config.yaml
d_shared_expert: 64
hidden_act: "swiglu"
moe_layers: [1, 2, 3, 4, 5, 6, 7]
router_score: "sigmoid"
routed_scale: 2.83
num_attention_heads: 10
norm: "rmsnorm"
norm_eps: 1e-05
tie_word_embeddings: true
beta2: 0.99
weight_decay: 0.064
max_seq_len: 1024
Below are experts of layer 3 (counted from 0) of a mixture-of-experts language model. Rows are named router (the router's row for the expert), gate (a neuron's input weights, with its number), up (a neuron's input weights, with its number), down (a neuron's output weights, with its number) and show model dimensions 128-159. Each number is 200 + 40 x the weight over its row's rms, rounded and kept within 0 to 999.
After each expert's rows: a language model's description of what the expert responds to. This comes from a sample of Wikipedia text that the model never trained on.

# expert 43
router,229,249,83,163,229,176,172,195,195,211,228,154,242,170,192,152,229,242,225,204,234,142,209,200,167,243,199,193,177,216,181,179
gate0,198,178,198,194,222,181,191,182,235,196,177,213,127,244,253,231,204,219,268,266,109,202,136,170,216,104,166,162,163,247,220,209
up0,176,275,149,226,221,171,178,201,133,147,205,231,158,188,195,254,189,196,230,175,264,218,211,193,158,214,133,181,249,209,155,197
down0,154,201,248,227,234,196,258,195,197,173,259,135,220,205,203,234,245,108,223,211,193,218,206,202,272,192,256,244,204,290,182,190
gate1,224,254,115,252,204,153,254,206,155,208,203,242,184,224,265,225,103,210,182,232,115,230,217,143,249,214,173,214,220,203,207,153
up1,237,203,129,171,227,219,173,200,240,231,190,187,201,183,168,240,193,200,171,252,234,262,218,240,268,229,236,187,175,165,185,189
down1,184,223,214,198,211,155,285,246,197,201,198,205,244,257,235,155,289,242,221,232,207,176,255,254,178,234,160,254,211,271,285,229
gate2,236,221,162,197,144,168,85,132,212,242,96,165,170,205,231,232,181,214,186,168,237,179,237,156,169,169,188,282,216,171,245,146
up2,177,185,208,260,202,158,204,179,138,186,213,185,213,220,179,215,213,272,177,190,172,223,73,194,180,238,194,222,211,176,55,184
down2,220,185,164,164,179,228,175,162,144,252,181,146,135,272,181,220,182,223,187,209,245,240,131,261,181,267,189,224,213,230,234,174
gate3,182,177,143,162,204,132,279,244,171,148,182,153,162,164,138,129,234,223,154,240,225,173,262,261,269,238,175,147,184,223,214,245
up3,217,204,204,195,230,218,180,232,201,199,258,198,245,195,255,233,202,235,280,108,247,191,278,246,224,171,239,166,291,278,208,235
down3,232,183,235,241,220,188,207,192,222,262,186,159,149,271,229,214,261,197,161,269,162,211,158,296,206,180,188,231,156,187,291,216
gate4,141,225,207,126,214,222,184,245,114,148,188,229,216,219,256,164,231,139,173,232,174,175,194,160,172,212,130,191,199,237,230,144
up4,161,222,243,182,224,157,182,191,189,235,182,249,187,170,113,165,208,239,181,268,198,225,167,199,265,186,168,205,192,336,207,154
down4,190,253,214,209,165,199,232,140,221,147,167,217,217,177,236,194,283,175,293,232,212,170,194,256,188,161,175,174,155,241,220,232
What it handles: Hyphens and list dashes. Hyphens inside compounds (dot-com, Multi-byte), list-item dashes, and table separator dashes and pipes, plus some was/are after subjects.

# expert 53
router,177,234,109,153,248,175,134,147,173,208,178,163,205,162,215,236,181,216,314,256,200,304,198,193,175,282,229,177,197,163,187,330
gate0,237,199,100,204,135,249,260,183,183,244,290,230,253,254,214,213,210,166,202,226,207,123,167,245,215,162,188,131,214,167,194,264
up0,174,264,242,192,143,182,203,226,227,178,177,160,248,222,145,160,190,156,277,167,220,170,193,246,234,187,94,173,228,142,214,204
down0,155,240,208,157,249,181,186,242,229,233,243,258,207,257,246,144,255,173,227,150,203,176,202,192,123,201,196,154,216,140,252,206
gate1,105,157,245,216,183,118,232,198,154,184,163,225,267,224,216,246,238,232,247,185,136,225,224,146,186,185,164,226,240,168,211,254
up1,189,197,242,271,281,190,213,192,177,206,248,159,212,189,175,290,169,271,230,259,293,203,239,193,178,160,236,162,214,187,174,142
down1,226,221,168,197,164,181,208,272,216,258,187,218,204,143,173,236,197,219,114,192,219,291,192,196,206,168,277,226,254,226,243,214
gate2,335,153,185,192,177,196,132,183,192,158,206,212,278,174,240,199,210,209,229,249,183,206,253,127,190,170,320,210,205,156,208,164
up2,254,151,166,218,248,182,143,249,201,253,210,188,191,163,208,283,231,219,163,282,220,200,224,249,186,163,160,199,170,152,186,176
down2,194,176,126,210,159,234,195,183,194,196,161,147,197,260,205,147,194,210,188,177,187,292,251,205,169,241,160,233,187,157,124,202
gate3,212,187,132,154,208,150,183,204,191,132,210,157,169,216,205,197,167,249,240,255,240,226,199,228,178,196,159,170,158,111,204,262
up3,181,188,237,269,253,226,185,120,260,181,204,272,247,205,224,291,175,187,195,208,161,244,217,187,243,183,204,153,162,191,225,236
down3,159,207,242,233,218,146,162,151,217,186,246,174,163,183,234,205,251,201,173,222,196,111,221,279,208,190,238,260,244,169,192,244
gate4,242,270,217,211,145,230,217,182,203,238,246,183,261,202,227,176,239,122,154,272,219,185,219,167,222,214,187,191,207,155,233,249
up4,122,166,210,269,220,254,165,172,217,199,192,192,194,195,235,237,216,206,197,136,183,116,214,230,228,203,249,259,123,147,203,200
down4,198,165,206,206,166,195,194,176,193,219,171,198,250,278,230,212,77,234,166,234,187,211,262,205,265,192,200,241,107,210,194,181
What it handles: Zeros, years, name pieces. Numbers like 0, 25 and years in tables and dates, plus pieces such as w, gu, gh in foreign names like Kanaza-wa.

# expert 48
router,170,104,174,200,209,221,150,188,255,213,236,244,236,245,218,216,208,213,217,202,195,238,238,164,142,182,203,142,145,217,194,171
gate0,157,160,148,105,219,97,193,225,256,254,196,219,203,179,247,221,227,192,159,198,205,156,171,150,153,187,244,148,252,199,163,242
up0,200,203,82,291,152,249,211,218,225,211,163,238,169,156,168,195,239,196,192,185,241,189,183,162,210,191,110,140,217,196,210,230
down0,253,207,161,178,154,137,180,173,107,213,199,228,175,208,163,176,297,191,208,206,273,195,176,150,186,208,199,196,207,176,264,231
gate1,218,190,269,146,173,201,157,158,198,221,184,181,208,199,175,189,210,187,204,203,177,216,186,179,226,173,209,154,232,134,263,183
up1,246,219,200,130,180,203,250,253,231,233,176,237,204,170,185,206,223,293,205,257,224,190,195,192,149,227,185,240,180,219,161,178
down1,147,214,251,228,131,167,213,157,200,287,194,130,250,150,241,240,233,282,105,249,193,219,146,238,288,198,184,165,248,129,311,212
gate2,179,212,101,209,139,207,270,194,185,212,222,226,275,192,223,225,200,206,206,140,160,260,189,224,205,203,131,255,205,288,140,183
up2,184,141,191,201,188,145,185,278,230,198,279,173,194,198,225,223,206,241,209,279,184,249,229,171,240,239,202,266,215,231,211,138
down2,171,191,240,271,196,232,282,191,169,187,176,209,204,173,172,186,281,280,196,239,170,168,137,166,184,170,227,239,220,224,207,207
gate3,194,187,208,171,111,231,208,214,185,236,193,157,218,216,198,236,170,191,204,139,194,173,270,161,163,164,276,258,175,223,246,133
up3,172,172,182,157,215,192,221,209,150,224,205,191,235,106,208,251,230,147,126,205,240,123,245,130,184,158,242,246,283,240,218,190
down3,227,197,243,247,163,184,264,123,225,328,178,233,169,221,186,183,228,283,168,204,170,150,203,217,216,211,166,204,209,169,145,215
gate4,210,149,210,158,119,174,126,239,223,145,187,175,183,187,126,195,175,182,211,217,226,130,274,172,199,228,210,178,216,166,129,149
up4,204,212,226,188,205,121,172,146,222,198,183,200,130,188,195,210,211,200,204,259,245,271,171,171,204,188,196,315,219,264,172,213
down4,155,216,288,139,181,192,180,146,172,171,286,169,231,171,97,217,176,230,165,165,261,198,212,230,204,231,181,226,178,194,133,123
What it handles: Parentheses and word interiors. Opening parentheses and quotes before dates or glosses, plus mid-word fragments like iter, th, cer inside longer words.

# expert 28
router,91,196,252,154,207,125,142,216,178,192,181,224,151,201,183,224,130,168,219,196,218,223,191,178,227,188,332,188,189,170,212,262
gate0,214,121,239,188,202,242,139,204,263,208,173,183,154,216,214,199,242,211,150,190,166,186,109,198,212,169,202,296,220,221,127,178
up0,231,177,236,199,155,207,190,194,240,231,183,156,188,234,192,123,203,249,299,228,210,182,255,142,204,242,151,174,155,200,164,154
down0,227,190,226,156,170,192,221,214,213,143,163,194,229,233,97,213,178,177,209,220,234,187,183,212,245,196,206,176,241,185,264,209
gate1,154,194,240,154,293,245,252,199,187,215,220,135,234,215,160,141,227,269,198,209,239,214,212,196,222,152,240,216,204,231,176,221
up1,241,196,239,172,290,218,216,194,213,192,274,159,245,187,256,208,205,201,155,296,167,198,152,239,229,232,231,209,192,200,270,230
down1,230,191,257,246,131,186,233,188,182,173,215,159,174,162,152,131,203,242,161,266,210,199,241,153,167,268,229,144,195,230,209,143
gate2,192,225,176,220,188,93,220,194,221,168,126,238,234,285,214,173,194,215,232,185,221,151,237,183,185,210,182,198,129,271,107,200
up2,224,212,235,244,227,183,202,147,238,196,142,142,232,132,137,166,205,233,207,237,209,226,165,94,135,230,149,174,203,174,161,169
down2,204,233,207,172,155,257,215,223,225,228,228,207,241,230,247,184,171,222,233,144,185,194,290,190,208,244,252,121,223,240,198,245
gate3,190,156,255,194,225,254,233,213,210,168,183,112,263,182,171,206,235,245,240,149,242,210,181,245,189,216,173,208,236,255,123,162
up3,222,214,242,211,238,190,257,152,207,198,249,253,242,197,206,219,180,205,225,187,188,152,218,211,105,208,277,219,141,202,212,199
down3,238,205,254,223,196,268,199,208,255,153,161,118,184,95,221,155,218,185,238,236,206,230,208,164,261,276,162,271,171,237,233,197
gate4,282,217,170,216,207,194,235,224,164,203,222,256,179,197,207,197,184,173,113,145,237,170,199,239,135,178,227,219,208,139,224,249
up4,187,151,187,178,195,224,315,263,236,238,164,187,224,252,228,226,159,234,239,192,194,150,164,240,170,229,244,218,188,226,216,249
down4,221,201,227,157,159,127,191,215,226,185,201,226,219,209,211,178,224,208,207,220,231,228,152,115,205,201,301,216,184,198,231,244
What it handles: Table cell separators. Pipe separators ending cells in numeric or results tables, especially row-final pipes, plus semicolons closing list items or percentage runs.

# expert 58
router,250,262,171,181,280,248,179,249,224,204,158,155,203,219,190,240,174,161,260,218,206,158,203,165,135,204,218,150,168,173,190,274
gate0,165,198,206,244,231,242,207,206,151,247,260,251,164,193,174,205,300,216,191,166,227,252,177,159,198,166,174,209,88,173,233,199
up0,199,228,184,233,188,183,150,259,175,184,159,222,278,253,196,182,269,161,262,178,241,217,203,169,190,204,180,284,205,156,194,188
down0,139,215,223,203,241,147,145,197,147,266,177,205,244,241,201,215,242,231,121,214,243,250,211,138,259,260,138,128,261,140,135,167
gate1,194,190,152,227,266,211,204,221,136,217,190,214,263,206,244,211,195,200,200,209,156,187,167,277,224,294,158,144,126,242,137,180
up1,179,233,177,253,216,240,164,158,213,164,202,246,208,176,190,197,191,237,147,195,293,194,195,136,256,165,196,171,228,190,176,282
down1,211,226,245,193,255,147,211,219,174,238,240,198,213,185,200,249,258,220,196,147,208,218,144,94,230,257,185,128,238,213,230,133
gate2,265,216,189,248,222,207,257,179,265,207,161,166,243,208,236,184,169,205,216,231,112,220,240,195,182,296,220,245,175,268,195,145
up2,138,164,154,215,180,189,218,170,199,135,191,262,147,216,121,160,248,150,201,313,226,161,210,219,151,110,198,249,206,215,194,237
down2,202,205,135,211,248,172,197,170,198,169,170,188,240,170,269,248,187,170,135,160,180,238,172,183,237,199,204,271,164,200,129,125
gate3,226,222,108,210,129,248,199,157,210,160,177,157,172,225,232,179,105,223,166,135,163,255,220,213,155,173,231,226,187,181,194,141
up3,287,134,202,194,156,208,196,146,236,217,217,192,155,268,193,220,203,244,153,236,232,245,278,191,204,211,184,211,197,247,162,196
down3,191,258,231,195,209,115,231,214,147,65,167,204,255,205,196,156,195,192,225,280,293,173,238,198,189,141,196,136,113,154,195,257
gate4,175,173,188,168,130,172,175,208,185,211,142,215,239,154,226,241,258,176,266,204,188,212,190,185,126,229,250,221,144,143,142,209
up4,203,217,200,204,201,259,287,209,211,202,117,209,250,235,232,184,105,207,221,168,185,204,238,236,228,176,227,166,168,196,172,230
down4,215,250,224,154,169,179,198,187,205,247,233,173,178,136,216,261,148,241,226,210,220,157,236,143,265,162,232,270,171,253,218,176
What it handles: Numbers and years. Digit tokens in years, date ranges, counts and table numbers, such as 19, 2016, 1974, often after dashes, pipes or parentheses.

# expert 38
router,194,224,144,214,231,158,188,203,245,183,229,176,190,151,171,163,267,174,189,215,242,155,306,228,156,240,175,171,178,201,236,215
gate0,258,295,172,152,167,176,222,209,214,268,254,240,183,281,184,215,211,166,232,210,262,192,228,188,120,110,192,227,174,178,259,212
up0,211,236,196,173,219,142,239,178,154,231,214,147,288,183,204,128,156,157,185,189,223,237,139,208,152,194,259,149,260,245,182,122
down0,232,217,175,164,171,187,265,234,177,200,219,224,172,206,159,223,152,206,226,151,211,235,197,254,200,160,165,210,171,132,206,163
gate1,144,199,177,209,242,150,161,204,195,204,173,276,226,177,153,198,266,151,213,262,192,179,223,208,219,246,245,303,287,191,156,206
up1,123,231,197,252,227,210,146,183,209,181,227,185,225,220,162,99,284,189,239,185,170,163,185,243,274,214,201,184,158,173,134,222
down1,226,226,176,154,174,157,163,214,205,192,88,212,222,300,222,172,198,168,160,144,183,245,205,208,194,238,201,132,200,190,261,209
gate2,278,169,190,213,206,233,213,194,136,270,226,196,236,217,196,231,180,190,136,176,321,217,214,201,237,189,266,152,229,200,246,226
up2,205,213,231,209,252,177,211,213,139,208,185,233,260,263,213,187,148,295,207,239,233,169,166,224,110,203,273,157,131,271,191,202
down2,207,170,195,197,193,127,228,233,197,160,254,219,181,146,230,227,168,255,138,208,207,238,193,191,289,326,218,253,203,159,201,186
gate3,195,190,189,163,231,199,211,226,188,217,203,208,204,235,235,187,180,162,87,163,193,251,252,235,213,178,97,219,211,217,227,246
up3,126,205,200,236,152,167,139,179,145,152,223,248,258,272,137,260,209,193,258,168,233,195,150,239,250,202,162,152,249,226,162,221
down3,130,231,215,161,205,226,202,261,145,199,178,201,197,162,255,176,203,159,149,149,214,159,191,187,146,151,229,270,189,151,130,168
gate4,264,190,151,107,229,134,222,159,199,188,172,203,161,195,184,291,193,214,143,139,183,219,251,234,177,163,180,218,256,221,226,175
up4,267,235,207,226,145,206,184,282,191,169,183,195,269,162,238,195,221,224,191,168,210,221,180,177,263,174,127,245,204,209,274,173
down4,170,214,184,185,240,177,222,193,209,221,270,170,115,214,232,191,209,249,209,136,268,156,239,250,244,210,182,226,199,159,219,196
What it handles: Hyphens, dashes, commas. Hyphens, en dashes and commas in dates, number ranges, table rules and list bullets, plus word-final suffixes like -ty, -er.

# expert 13
router,180,149,158,201,216,274,179,195,132,173,272,134,200,169,217,204,147,228,266,234,204,157,187,212,175,140,190,164,173,155,169,177
gate0,203,163,293,215,202,227,199,215,233,185,165,175,184,238,187,124,284,133,216,200,248,180,174,183,195,220,188,231,193,241,190,211
up0,145,218,232,188,172,184,206,219,142,239,221,156,171,208,193,135,237,204,193,188,216,210,195,162,270,114,185,174,227,208,234,172
down0,174,218,203,166,180,255,206,160,242,179,173,203,263,193,236,192,152,251,239,183,181,136,198,219,215,187,210,238,205,136,223,225
gate1,159,150,268,160,229,234,275,276,170,187,159,148,121,187,133,137,241,179,228,165,261,240,181,276,179,159,327,231,201,221,228,193
up1,206,249,192,189,174,139,158,145,206,202,227,197,204,199,233,221,141,188,204,214,218,215,176,158,199,283,198,165,185,167,254,189
down1,206,205,166,120,179,188,215,181,172,205,194,172,274,207,172,220,211,162,176,170,199,227,109,78,210,208,221,85,246,144,224,151
gate2,251,194,158,138,167,149,251,176,210,190,187,200,175,178,194,185,223,147,231,164,204,214,234,159,176,216,230,152,157,205,216,250
up2,151,189,193,167,188,224,248,238,262,196,263,217,227,245,119,207,250,213,214,221,159,152,141,144,212,150,189,193,169,183,219,106
down2,247,247,183,189,178,244,200,259,275,220,226,213,257,199,253,213,192,173,161,211,211,146,166,204,114,193,202,186,202,256,149,201
gate3,227,160,190,176,180,126,245,141,137,268,193,213,268,267,201,280,243,238,189,264,172,209,124,269,188,207,238,181,183,241,264,206
up3,239,151,233,215,206,143,278,234,133,199,167,229,169,206,237,234,145,195,215,212,211,256,214,146,154,152,187,177,165,197,217,258
down3,164,180,220,196,294,191,215,198,208,198,248,184,118,181,220,233,241,189,122,208,147,166,144,201,206,256,173,214,136,255,195,134
gate4,184,118,232,196,277,191,197,184,220,166,216,257,176,193,251,191,239,178,248,187,271,232,170,154,230,253,156,220,131,208,249,199
up4,199,178,142,260,211,172,157,134,154,297,209,252,185,162,231,125,128,153,258,227,239,189,147,234,250,236,255,163,182,210,220,205
down4,216,229,162,195,214,286,215,217,194,177,202,231,214,307,159,137,150,249,266,188,162,203,147,229,168,177,186,186,251,130,109,201
What it handles: List and table markers. Line-start dashes, bullets and table pipes in lists, squad lineups and stat tables, plus sentence-initial He and also.

# expert 5
router,214,127,178,221,207,253,192,260,231,83,221,181,157,176,180,190,255,189,258,191,214,242,192,159,165,226,192,172,188,158,199,242
gate0,200,244,173,239,173,161,208,167,242,260,240,168,193,202,198,197,136,232,254,160,176,231,204,134,217,140,195,236,181,258,152,206
up0,165,228,185,193,253,185,125,174,144,234,97,160,240,170,214,237,197,179,229,255,260,209,187,199,189,175,228,171,143,204,259,113
down0,210,222,201,250,227,291,188,181,213,154,230,182,147,220,158,251,119,281,219,274,182,156,204,248,186,170,231,262,263,169,116,193
gate1,180,139,193,278,108,140,213,204,197,142,210,139,149,177,203,211,146,198,199,205,187,222,206,144,198,202,172,215,240,230,183,172
up1,182,206,179,173,201,194,138,206,272,232,215,221,168,138,244,200,182,232,162,198,213,212,209,206,213,241,185,181,249,263,208,253
down1,201,224,185,142,174,192,232,173,150,205,225,244,225,180,175,227,243,157,157,197,145,203,216,237,211,186,160,211,196,190,244,202
gate2,157,180,193,211,183,262,227,147,224,227,176,140,149,261,169,200,198,136,267,175,194,254,182,190,242,218,201,189,126,195,139,257
up2,227,214,199,144,156,204,172,213,116,201,219,139,210,222,200,220,225,146,252,185,254,186,185,157,225,215,290,159,260,236,188,214
down2,198,204,150,237,249,148,178,242,168,162,205,202,224,191,195,172,293,217,280,190,217,198,145,184,179,190,217,151,214,236,171,215
gate3,249,161,157,280,230,177,216,188,239,207,163,181,125,125,180,193,215,187,214,145,244,197,252,192,203,177,212,267,150,192,206,151
up3,248,272,269,167,275,186,206,212,269,258,213,143,224,211,169,146,266,236,144,202,208,183,121,150,247,168,201,218,264,187,257,157
down3,211,216,236,179,154,191,187,188,195,219,153,186,251,230,179,179,197,205,199,250,192,297,275,261,198,139,197,239,162,280,305,263
gate4,156,227,123,215,162,140,233,76,185,152,140,180,210,167,165,141,112,156,194,213,172,199,217,160,226,202,232,215,210,132,206,183
up4,218,144,194,160,173,198,143,154,217,184,152,203,140,174,207,137,229,147,240,209,245,118,209,195,180,203,199,210,246,225,228,166
down4,238,179,158,170,175,268,180,185,231,204,228,185,170,227,151,221,207,175,183,168,178,127,189,186,203,169,227,148,188,273,157,257
What it handles: Opening parentheses and symbols. Opening parentheses before dates or places, plus caret, brace and capital-letter tokens in markup such as Area^{1}, (New York City), (H).

# expert 27
router,204,156,216,162,188,220,258,220,277,217,179,173,169,173,185,235,234,202,185,235,223,181,239,188,194,218,216,223,178,169,211,224
gate0,130,201,142,166,235,222,167,232,241,175,211,148,117,230,117,202,208,180,228,156,231,156,211,191,120,225,207,151,219,235,175,219
up0,219,172,203,148,106,208,210,242,196,224,195,291,140,250,216,168,228,206,134,188,185,212,200,233,185,222,194,257,201,228,222,188
down0,192,202,146,184,175,199,206,168,111,261,182,223,255,246,176,180,157,245,196,253,145,225,152,167,219,218,135,188,181,226,263,233
gate1,180,119,217,249,221,143,196,204,200,209,191,265,195,235,235,153,244,153,165,207,226,224,193,231,230,213,216,177,131,172,226,163
up1,171,195,170,227,209,253,217,190,218,211,208,202,221,219,246,222,219,199,276,212,254,87,274,138,176,211,88,167,189,260,231,279
down1,168,131,171,165,235,227,181,261,227,172,179,229,171,192,243,258,232,202,223,183,180,284,235,235,219,122,234,159,262,186,261,197
gate2,189,155,152,197,237,178,171,164,164,175,192,196,197,188,139,279,219,207,129,191,182,178,226,124,224,164,245,212,213,173,172,252
up2,198,233,240,186,216,202,211,186,119,193,215,229,239,231,276,177,184,149,243,224,221,210,203,186,169,193,185,164,229,211,175,170
down2,183,280,133,247,163,211,235,251,199,188,227,116,173,254,120,205,149,194,217,168,207,145,144,256,192,152,154,197,210,159,287,202
gate3,203,309,218,203,143,108,161,181,234,212,261,190,151,214,153,201,171,207,204,232,270,186,107,160,185,179,147,127,219,212,211,185
up3,215,177,205,140,169,242,186,119,172,177,169,226,189,185,230,217,170,151,172,224,216,257,212,223,143,196,218,197,281,146,208,253
down3,212,126,231,242,218,274,225,224,147,205,203,192,153,209,206,142,222,183,242,177,188,265,157,157,188,182,195,157,214,180,126,187
gate4,211,242,241,258,210,158,149,263,209,168,131,222,203,156,238,161,212,179,209,183,265,109,199,187,200,158,242,293,219,227,182,167
up4,223,158,219,243,229,230,205,153,112,201,175,178,246,156,196,190,199,204,182,230,133,220,215,188,150,247,238,205,220,176,199,218
down4,155,230,145,245,258,115,207,204,210,211,169,173,188,197,211,271,213,214,186,177,239,175,196,192,203,295,211,162,159,176,216,204
What it handles: Word-final vowel endings. Closing vowel pieces of foreign names and words, such as Sah-ara, Malm-ö, Gymnasi-um, Palest-ine, Champ-ai-gn.

# expert 18
router,216,190,178,177,294,259,252,204,230,243,216,243,175,181,191,258,177,182,260,219,172,141,196,142,219,235,210,134,177,162,209,244
gate0,206,196,249,250,178,227,270,123,195,276,237,217,173,246,208,270,233,182,214,167,209,216,196,202,168,118,202,226,254,250,172,209
up0,120,220,183,183,212,175,216,189,233,233,199,200,167,229,237,210,216,198,179,214,217,239,162,191,144,161,153,230,140,168,247,195
down0,181,117,229,194,152,167,190,266,190,140,182,156,188,182,161,159,159,230,178,263,179,226,166,246,225,128,252,197,200,219,157,197
gate1,196,285,187,265,181,229,208,175,206,209,217,213,215,218,270,164,188,206,279,193,140,284,282,163,153,227,190,116,197,220,202,164
up1,125,197,154,256,127,206,236,245,167,226,286,251,242,238,241,227,229,220,274,184,199,136,214,169,158,190,150,225,222,131,207,223
down1,217,220,207,186,207,170,265,188,214,179,179,309,205,230,153,200,189,143,168,242,182,210,107,158,201,193,183,237,177,158,108,166
gate2,135,125,175,147,215,258,253,168,178,265,201,268,184,214,191,186,174,198,166,192,189,159,186,135,204,234,306,212,160,127,195,125
up2,141,236,210,183,233,213,231,198,152,193,279,168,195,122,153,166,212,222,182,188,230,227,151,224,211,140,207,183,144,240,245,245
down2,221,164,118,218,151,275,191,135,192,214,230,159,174,223,174,206,166,162,230,248,233,159,228,164,207,195,249,233,176,294,212,176
gate3,145,132,224,201,224,206,197,211,224,224,214,202,206,176,173,242,240,193,184,239,195,250,185,151,186,199,190,204,188,166,218,225
up3,217,157,225,213,166,184,208,158,187,210,182,236,153,200,182,174,224,254,208,169,273,94,223,196,233,140,161,226,210,248,118,245
down3,188,215,210,270,198,219,181,142,273,210,194,183,189,174,182,168,148,238,227,214,248,199,215,181,221,207,170,251,161,144,208,271
gate4,200,258,222,184,182,195,175,157,189,275,245,181,233,203,172,148,155,165,231,213,243,189,208,205,238,274,220,211,172,218,201,162
up4,203,219,183,127,123,197,244,233,175,160,239,213,205,246,247,246,203,183,208,150,229,230,222,189,133,244,196,151,210,165,288,199
down4,219,203,182,218,210,238,192,234,169,208,245,171,237,224,182,161,249,167,135,233,186,224,276,217,220,281,178,177,243,142,78,235
What it handles: Standalone numeric values. Number tokens such as 1, 2, 0, 19 in table cells, years, scores, ranges and codes, for example 2018-19 or 4–0.

# expert 40
router,187,158,260,252,216,164,149,193,272,204,195,188,155,142,181,249,92,181,242,202,225,234,215,224,208,182,271,211,207,133,190,316
gate0,193,177,141,251,223,248,194,281,250,160,177,227,146,182,259,188,126,244,198,261,231,164,110,208,205,256,261,200,215,253,207,190
up0,227,175,230,190,259,124,215,269,155,222,216,149,139,225,254,275,184,216,258,208,271,178,241,217,205,182,298,161,191,261,164,190
down0,166,125,144,219,157,222,213,175,85,239,141,193,177,192,115,210,282,138,121,245,211,243,196,280,228,239,126,220,250,211,209,200
gate1,192,230,103,189,210,218,163,155,195,161,150,164,215,179,256,130,194,174,211,226,169,228,181,203,150,253,237,205,181,181,267,255
up1,210,224,224,165,208,155,252,180,251,316,186,206,180,224,177,213,264,290,141,189,218,221,216,176,202,148,153,246,245,181,199,214
down1,189,245,225,210,151,202,216,159,212,208,208,181,187,279,197,190,197,211,188,174,165,246,157,246,213,225,231,199,227,161,180,187
gate2,135,139,186,190,215,169,236,212,179,162,228,177,203,118,189,138,249,222,185,117,241,219,243,212,208,161,242,144,203,240,285,218
up2,159,196,186,153,238,194,178,147,183,183,188,282,223,172,239,206,223,179,171,174,231,203,222,248,156,265,217,214,246,217,147,224
down2,205,247,240,177,185,230,192,193,164,262,133,233,168,277,171,230,190,197,190,182,129,234,164,185,193,227,160,144,254,273,182,231
gate3,160,192,186,222,217,97,185,139,226,250,251,258,212,213,199,219,153,139,258,194,176,166,191,195,96,244,209,193,229,160,160,209
up3,149,218,135,195,275,267,225,259,181,210,195,217,142,209,248,226,136,235,233,207,242,203,198,216,162,165,210,164,235,193,217,185
down3,178,216,190,192,170,213,146,188,205,215,207,120,204,162,271,222,249,147,206,202,173,213,232,145,246,196,125,225,136,148,159,131
gate4,164,240,189,229,152,280,193,276,223,233,222,241,226,220,187,113,197,188,192,175,200,201,200,149,238,228,251,188,195,187,219,215
up4,305,174,201,147,249,240,215,203,242,255,219,188,229,258,137,198,172,201,169,205,143,193,196,182,205,220,116,230,235,143,186,205
down4,181,158,217,194,177,115,223,133,161,182,290,207,255,128,208,215,224,170,202,123,239,197,188,257,215,184,256,173,232,243,172,137
What it handles: Mid-row table pipes. Pipe separators between table cells, often after station, team or vote cells, plus commas after years and According or Both.

# expert 24
router,177,187,207,138,166,207,267,175,188,209,173,150,179,149,237,270,248,186,202,222,284,108,241,190,184,214,246,268,146,156,200,253
gate0,267,169,174,233,208,206,261,207,185,238,216,200,166,120,184,214,228,147,205,162,263,168,217,166,188,137,158,246,163,130,188,224
up0,207,165,146,222,222,226,192,151,154,162,208,245,201,235,217,286,226,215,179,306,191,171,230,272,214,200,230,222,237,181,215,212
down0,167,201,191,161,225,181,229,272,153,152,204,173,226,247,199,230,187,298,226,183,171,240,251,148,260,169,208,172,140,147,211,276
gate1,175,208,183,113,170,251,245,188,227,238,185,183,225,144,203,295,251,169,149,163,215,229,216,139,183,212,239,231,236,208,96,195
up1,230,184,192,224,217,227,214,168,177,224,192,213,152,224,167,230,269,146,233,241,252,176,215,180,234,225,205,202,238,172,121,214
down1,190,252,234,186,206,222,162,209,206,223,217,151,190,196,243,226,193,193,250,189,259,93,193,272,207,177,154,211,216,268,240,297
gate2,177,235,110,189,171,36,198,197,210,245,155,192,185,251,249,207,201,145,244,214,166,152,230,196,156,225,232,271,284,223,188,159
up2,195,191,155,137,163,245,163,197,196,238,227,217,213,185,219,310,179,245,225,178,231,158,216,243,206,178,174,228,191,186,264,165
down2,240,269,237,166,140,177,224,284,252,223,170,154,264,203,221,142,299,203,238,182,188,148,134,128,234,236,195,210,185,175,194,165
gate3,206,211,251,210,105,186,259,244,322,264,139,204,188,182,191,212,250,212,167,199,160,159,207,173,137,218,223,248,165,182,155,244
up3,156,220,203,190,147,229,191,212,234,165,130,195,157,167,201,159,193,167,156,215,207,157,116,194,181,200,200,255,272,316,207,200
down3,251,161,149,272,237,228,247,173,194,241,171,143,179,198,202,188,144,222,168,176,223,164,276,216,159,236,179,205,229,222,179,98
gate4,196,184,170,153,124,164,199,260,187,252,169,227,119,175,164,234,222,120,224,247,266,215,217,201,193,179,123,224,224,152,180,150
up4,226,142,203,242,205,241,170,174,226,195,275,205,160,207,199,191,163,165,203,220,101,206,255,160,257,245,311,200,180,161,182,171
down4,182,275,286,211,243,195,205,214,302,277,179,233,134,203,170,226,201,229,259,194,157,156,226,163,175,207,207,229,254,42,170,168
What it handles: Mid-word fragments. Inner or final word pieces of names and rare or foreign words, such as wood, burg, ski, ka, go in Greenwich, pentagon.